config.toml
hidden_act = "swiglu"
router_score = "softmax"
normalize_top_k = false
balance_bias = true
vocab_size = 32768
qk_norm = false
beta1 = 0.95
decay_fraction = 0.487
decay_shape = "linear"
final_lr_fraction = 0.0
dataset = "wikipedia_en"
Below are experts of layer 4 (counted from 0) of a mixture-of-experts language model. Rows are named router (the router's row for the expert), down (a neuron's output weights, with its number) and show model dimensions 0-255. Each number is 500 + 40 x the weight over its row's rms, rounded and kept within 0 to 999. Numbers have three digits each.
After each expert's rows: "comes before" lists some tokens at least twice as common just after its tokens as in all text. This comes from a sample of Wikipedia text that the model never trained on. Tokens count by the router's weight.

# expert 32
router:491482553538513486457491527552497490491466453459501457432403569505501464517573565497488476560479534488493477501483593501455511534535569482488532516408470507486511491616543512517493521497505533527485537512479444483509458514483544453504570520482533455492541516491495495513405539560541504472507454488494488505521560500528424399511474417595473485457596518480426452499496475461458535555481582624514464538511512478471440450519498500457548470495525511502475460474534442534523518511512480554454446505547478436498532496501505480536441508537512475446506498525439544484519547481466458533491506417517552526521496482499515496457536501477474518510475450590415511528480575421531484503551570472613558499534483503471474554475559461502477469515492521504505545418500535451568501498481432
down0:508525549471524478498481425486547528482557495464481538533549551442527463540550522432498496533425459409517508550428520522499535549507520498501528523460505453471545467525476506570485629485531468536505426452403478454482529518436545439507496501560534520494481539482459511502520496513531502528474536525531483550429472442498520529541527478466527498473562536521574491481545475500416515498425499498516522448560499459491511479522497537518500505395549515526527506538511535515483563445438476465485534504522428443519483516422555501526491516467540533495498466505578469470514495518517504474502460476457497528551484576462481413468471489514435511490461500509502514488518508551504508561415522537431512448547440449576549488551496458427490566483390570484438522424513521469565540559421527
comes before: " and", " but", " which", " including", " the", " with"

# expert 21
router:476506480522487452493457565498480523567539449469559485460481445552566495422485487488466499520561473441489539469452493560504498544469430483502495459550482522558556487582518520415508487473548502537492470404569537493438474526528498462576480482488465554523472533543488537534554541550433547495512510537545538490392459567462481452486445497458487481534492555495526549495525533514486543478475482579545461464540555487511461503445552497492493511481510489492562439450457469434509556494494540495487516530528497480502470474465521512508595563560428555459567521510583472460489503574543547496475522565504459569497492467460439431455515495534466526500534469435603440498500446476475478527519523539420488516512497574526507531579570526482558464503454557530471470529438491554516481522465528
down2:509623543512563481507482454592513492405498519498509425508456490548470478524543519472550554488505467483497511566527485459517444480540549503511483518531493474484491510467395521520531469499518476448471391510489507477520455476560512555476510507495619462455481548542473470482525535487507458542488496454479516518460473494494545547461471458476567508491529486502464505485532576449513479511531471435568462502476574457577497483526502521515512511507575470506555618549563521452489510466510487501414506553452471482432511463490607452502497511546484475506463553471535477486506474504505509519479539500446500487521548511462485513503516424425465567518472480530526434525452503446528520543578458483537538486519535411428458495452519481531477507507533472482462574425457507417584544566532549
comes before: "\n", " ", " 0", " 1", " Nominated", " —"

# expert 49
router:510491519520522515494461492521406532456503472499534429519465517505507524529464519526520510509539465465493553544504572533498536475536568554484503453490493505526541471519548475517512497480461505465518558489509542519587478490518557511497531534509489461462581553501494466497470463443508488525455458447509521453547538605530421465470499492439456508478434561510500456501484532517435524517526400562467451494488497471461545533557537445455474506507561521485467452560454465514582505456498466461424514478527516469494465555488396499485452485514540484539492561537494563540542495505431495488503510476518460553556450546470577480492518548482438540515539576533428500488482497481556537518557563491504472516442491459475506401449538445387580613492520570451524583528548454501518509519543440
down2:511534433525466589458445444484498501427464512508442466464522487544541454483493457498537498519486409460515524483430537510461440522560542459494459529539540516558494507470442511493547547473455404436663510500488475485519536452535465537551381425543482472488513539511512456521522525463442522524473477445484514493561443505483523412511461521463460509528489512531455534499516465503455510436522493509483534497520573461455514567506471424401524480511507497481494478524547449499526499472559496499537567485517521567454507472478480526476554495515569598535515473426519540486525481530515572446439492452525482525564445515477453497520531501499502495560521542546456514484534459486531545531542532497503529523518478492510532446472488516505521528508503532352458490494567487540485569506544555
comes before: " a", " been", " an", " not", " also", " used"

# expert 38
router:505492455555552533519459430511529551468492534512520537577485539501446522502576468428498474477494465546446550456493498446479447463456508515485507465513443449536504463499447559465445554455541525465518492547559454525523472521458553501541483514503485444452464527566510471434518544450424460494484487537459468431540511483560509476522493526467536468527544521537529504501483516453423551564483473550500495539504412514519453470438501462485477531472513515584546588551474525501484539545530464539479474509533537543488504515467494469588508551524519492514500497504444532503529536475467426478469517446416436435559544518544452478519525481538539565426517435464507465473474481534555497492452444474596493449470543493546505520590568517543530476466558455613428536534479476525407451513508539
down1:491562525459501483529528470469540535491499519504379479492566461463543516529499524487546443495503542552575537560532518485472513476443528494478443516465543475520508476500474405470496527502531549491602560461481468484556508394476609491534503552470444629561506479505450526557583463531533562503477516510423497492514583426482505426539529542470524502522491516492520462495499527495517430513450432498506512428513444480510562579465486477449504495522448469506515510508513504453462444530540502503476449587452560405443442539451439436477521502463563474568510426509513505444496465545536491534466511505447452462540510543530485511490494545501430480454482483528486479532495518523515566519495415503549534495495468499507536503544494485548549536458515536553452473536465541480496467459479468
comes before: " |", "),", " –", "–19", "–18", " (age"

# expert 37
router:454438533514543499457524454547524489440483493519493553514518468509468506542402500542472501516539501463584502544495522519478477518529521512446496464548463560506508471587480514589539421438544549426510463511546597586562529525504578477478502420585497536496553540494510443382551444478550510484480507456486455507504528560525407522469445486494464457494493436537502490453468570520470485448518497553474487530460510448540573490509483556479543493517528570431496527484482487536473509472443513526479396586506503439480493556491428524512462488523499558512519554522481533564541442504474558464498512497403516504558452519435507488467512488456548476546522557592521494505524503456542474508513518525458537454500474475499525461477518471437553564488458533499547484532480501439495512468527462
down2:573518538514457441486512509477473544566495446556562521524507547490491456519502512496490539450500468547442493424499376527546564534466397523523533475436525463446471529548540550478495480578500451516423546552484543398466551472473493527478485527504473461486453516528488477478471436544466472500543501487577440523543481561500567560517516484505468481405533485496458503486434448511499515436526629541528494511547490437565473505410460548501531492520520527484500463555484470524490413543516486563448468516502528503557533518485497511480471460479557499509602422482520452453483564530464504522460558482539448464514535571480526517523459530511521503463483511467502491502532549525485470460522465510515489498486564525499490505538489479493420502491432506620571489493483555473486516429492520
comes before: " been", " not", " a", " be", " to", " no"

# expert 6
router:485527424462460493543466532524506522505537541535516567531452476498562528476464498490501508513489545451509493502451454511475499510451470502495480452420486465574511463554539519463546475527461500458516468475524434516491509538459476470545550529538524559472468468540519502542547482525414453528529554479490523493494476543454545476473479561450487532516520501532533521495487526486469421523499546551492471546502499458446479544448562530475512407437464557527585524519516482453479531457500575439565538454503462557567500516457512494486407543548513594517488493471473474447504429460432584500519532516433523476476529454510497453548515453532422467528524478501634406464505430524539525479543528512465504500495538530553534513589431515474532475543551508487462442556545506580442569574492457
down1:513467492556389433482510506477463505515502490546495501468495447445447515496510563520598473378480459529452498459549579519442409442575465431507467442518429574492483539563501504477559504498536436557550490492446552526531584474411478570478539415473558533506550511450499464486523489538507514505496542479512501486533528556441467465503475467495488544476518480479509498487476534481497566503477480540578543516512520593534561547586460467505520475513515484517500525470483511471522493562459503500539466503478554495510586542461530532524464482543492463506514542515385519492509513501451495562494474502493453530476535474498534501499481539476513486535466480504533514479382479555518503536518547487559496537462486458481475530430481506491392516504403479477543561538501512500464537477523410
comes before: " 0", " 1", " 2", " 3", " 4", " "

# expert 12
router:482456496542435496575434525525513432531500507489481441452576443506509465455515461466518465478465556473428577478483488475494474558483540484455518430415502510570593523476488494537524482528472455548498564552461494465532420516490487434472476433492555511549458464507535408500536487484513516466486542596468467597449503507487546522504421541493497515543464531480500487485505509449455558536533479576538462520478474577500502445555535498502561512484557440531522506480517482528524490484466543483482434554522543531470484539492461486523480568504526527429528577470496465530545485501464555467531511552459542513503445437470496541432590560486457530456508481485591517475484513491502482480469456463561509444466517470505516508585538484479405572484519505608440517512547533544466483496528512
down1:458485518531436522536496453558476445508408446542515562591504481486517493513480534487493512523488480538478533477479458452496524521461491470597519511507527452491530517573460513440522523490533549550546469510449541562476479474484522509450491569517506526423569520509548493474494485423519482452410467511465490463492515554515530601475515507503511467505472537534550449468439492504517512547481538457491534428501509554584486524523489514495464451455490562530549514527498492452468538500431496500527532573483489512542495501436492500486453514635440445561547484496489449418490604532587569488519463452457491514488530554511441524556551518481535479448500486523512514458427502416497473492599416490520449508484557467558494540480526420446505512475519427518510484483411512499478547495454508
comes before: " |", "4", "5", "8", "9", "3"

# expert 11
router:552487548489523512513511510447456438409567512538492469559386482418532495567521519454532485521519509445438547430430546491497500527523572522516468508469493490554462486442514491545480546527466543518506476484495521512518511529495516511484494471513547438471522479489417485506520488446525471576463452470543527416513540599527447487508513520473467496528477554444552493503503522491456530449486458534536456553525454455531445531549545447510460447511522440496434437487458451453561477530467517469492533511499436432481440513521480543541431445510439524550450569536600543491582480489511469471487507513497554518501450466503545466568544554529432522521469516530501532501562568534448550508500515549491460499506479480529522453493470484416549578484544549526441569478559535495493464562470566
down2:530468400539528530490535404520540484549442566503493517509507465502486427458476520481466524521467499517501493505424496487509483444414465413560493528519550532540479421494521493498461522496564530444452537605514612536494455493473505401501504475501508490431475523476489480497514542536470436569551440433566515541465515495479538636473502540457509435482462485515560455489462477532524494527510542499529525448485520502483568460475545493498519403549499474455432503502468497516507522497491526538440515497495530536514518476561512528476494463496527420518509487464465465451485463540474564535478559482485587409486536514467514489475540490495568488505489585577575531454460518547512497534516566501461569469509490495535518508502487460518510542538471451542443522499485452589451492492518585
comes before: " was", " is", " has", " also", " a", " had"

# expert 45
router:519474498529525519467525530489518496387487513481511519459475557471459533569469502486497541510490507522488544544445555514480544473500603524532516489442494475477534504568526487472478499471484481506470500529471525502550418538472539487514520564448596431474528565489505511464463567517512442440465479532474564461579507526500480416472523527567477475462528500519528453528490502503486467510507517554496470555476443547429431487458553462484455471498557549490528473530510452502541524503422453453482474463521429446534431538525532483497440481543553467428491471506394526507520537481453555510579522497526516493451562517475523491467539446543454519470543401556399441500578493551504492451526524512577498480515564493569548479490549458469534512473538463599457523434484443447494480486450448
down1:484491473538452488507504538485503527501538497558493497427527537511515475561589514574453588467540547572422496554500596528452497521521509638433501500586490504491498528544519545501512454484484457474436490496509509531554429549434431522506478548451483526509448583528444459430495527551487576418482467522464523503531445517546482489551543517540533536496476459492483496513495451562535486539536452483523523537476474529452466473485531452409503459472515542490472472478476528503431518521455497522508536437557496476523432505461440473433514530537624498469463438503445504468493549463507509447484495493466477486471532540520626459520523533508459490525450459459513519475489524525503534513523500451526499520500407504406474416490478447582528497488523543546496471510511518470509510512440525
comes before: " he", " the", " The", "\n", " He", " she"

# expert 7
router:440454585504431498569438543540486479515559465503459471460464523483477501519487565492485475478534516478433546495478455522436497515493522471463491493479396547499452557474510546454565405502523443576489530467497537476452486472515580504576530502587468467468486459541510527492560475583539497563458539592466447557436524493489552575452426524475519494515491469575488516455509540454491468512515430523486471476548489528521469466551507461516514450510460537471565458514493415475538508449405522468464516499477508520478440459478544520458482511494569574450510525504477479541539455526474485478522542553461518508512457529529459484448537465457425509560500469517569453502482501420536476477529464569575527478488521542567499541524598527447492487518492497544445510441460508522427477493509504
down12:500555485491520483474517495444536467431541495491529533432484478468552488501542584528517569499516467496477439525470423437499552458469546511517470520473498495478433462508486532482534489430474480556458503547562494462469577504520457567506455521607499455495568435488486573491452490500469496476466535467520525423446483490481397533530464526578510483494516433575528499514480587487544476459504508456431488501514493555507453553525497508499497450525536494465445510503469552508444528581523546412505446507449479481551546507505473486473531566459491512509470547621515505506490511541527504531498505542464456480448560448484536483492488466508490557541536453497515430467464432553514514456518561594613510516481502478511520524411538531435429468553487454480541543530515467466432525516484559
comes before: " |", "',", " million", "'", " p.m.", " m"

# expert 29
router:518465530457541422474487535477476529485478471474472530500548596515433498536446512521418461491487531498519512443544542543509488454487513461569543505490482506539501425493530520567538429480466513509488459509490608574447534534475412490474541490504534485525542512483535460515428601565529541473481489486535532478550433568515497508485461564467439522497477532467509489489485459522424459536495495492478469499463479490496552523608536486521507471450498446496517521470474448603553502501506529434520529504490518453467476566532526542491480527553548454419493513506445485489559469539499491484583555446494473541483441531449501421502556427470556511552499481493500529561482580449458452459533444457556490522513440514462474499476473451566476495527428456477485489514513487462527436463611429
down0:525482491527497517506481440519486520578553593575528508613517488459441528483498478446499503472554482493483431493579456523498521510521476496472557472498508530520369541443527522522501560493433513498409534450474424489433551519465529465557486477528452490441508505591519547543523438493496523545483527545449511472467549496486533444422452481479542475496440555480520556466493528430515516478482523482492508495479527516511497438467408493475444549512472470542556484606495546477478529528559513505528541510448514499574489569453467536507445518487442435581516555507550476537472529500500480500439457501535529480476457480541457499569540520507503452468542494503489453538475538530491458529502465597447485471486522468465559508501521491420475482467454526392424580495554534497512484492498507
comes before: " the", " a", " to", " with", " his", " that"

# expert 52
router:493537528459517473485502503517509498462514477489515521467390426425486414442492525524507494468500463484430516526474424497442483498473525514467471440473520524500543546606511515534534491505516501559485526412489468515503463565507502531459461465510472592514459467540471465440563506452483412486554552545491570557478524523462562467430466469488523510517472478421515444465449499485427541452465508534498597535493463454455459583461563586540530503531508497507514429457570539505486528452541496509542544474506459527541544544584513532507541498589471535498523527523471542492430457462486440484457468574497493471546571505511516472532488507487496459556496489510543462546470451457509476561537477515439482459491542513485434555521476540509450509446560466462526572463568544551514506566498522
down2:553501470459611440495430541543524478501471504503588480465543502545502514481474470479482528518493478442611460526460548546503525464432500423457528530492495481532516562522497532431562521492514539523521495497531478475516506504537483510505455503496465515500520507518546457501508480456544500449458468541497425502475528515503485581472494393452523456562539518431480575526463489479515442456509460487455479477492472572458482514567543478514435474511455494497455494497499525510510509512514583490485528435509452467448369548492502530579413505480581485636463565453483466497512482554455480458426499512506565532479458560522511550491438569508469451536491515544574497488500475498484539573525486493503494514457513485560544496473431519492478506422463491569501508459526436523508463535579558
comes before: " ", " |", " Total", " %", " Votes", " 0"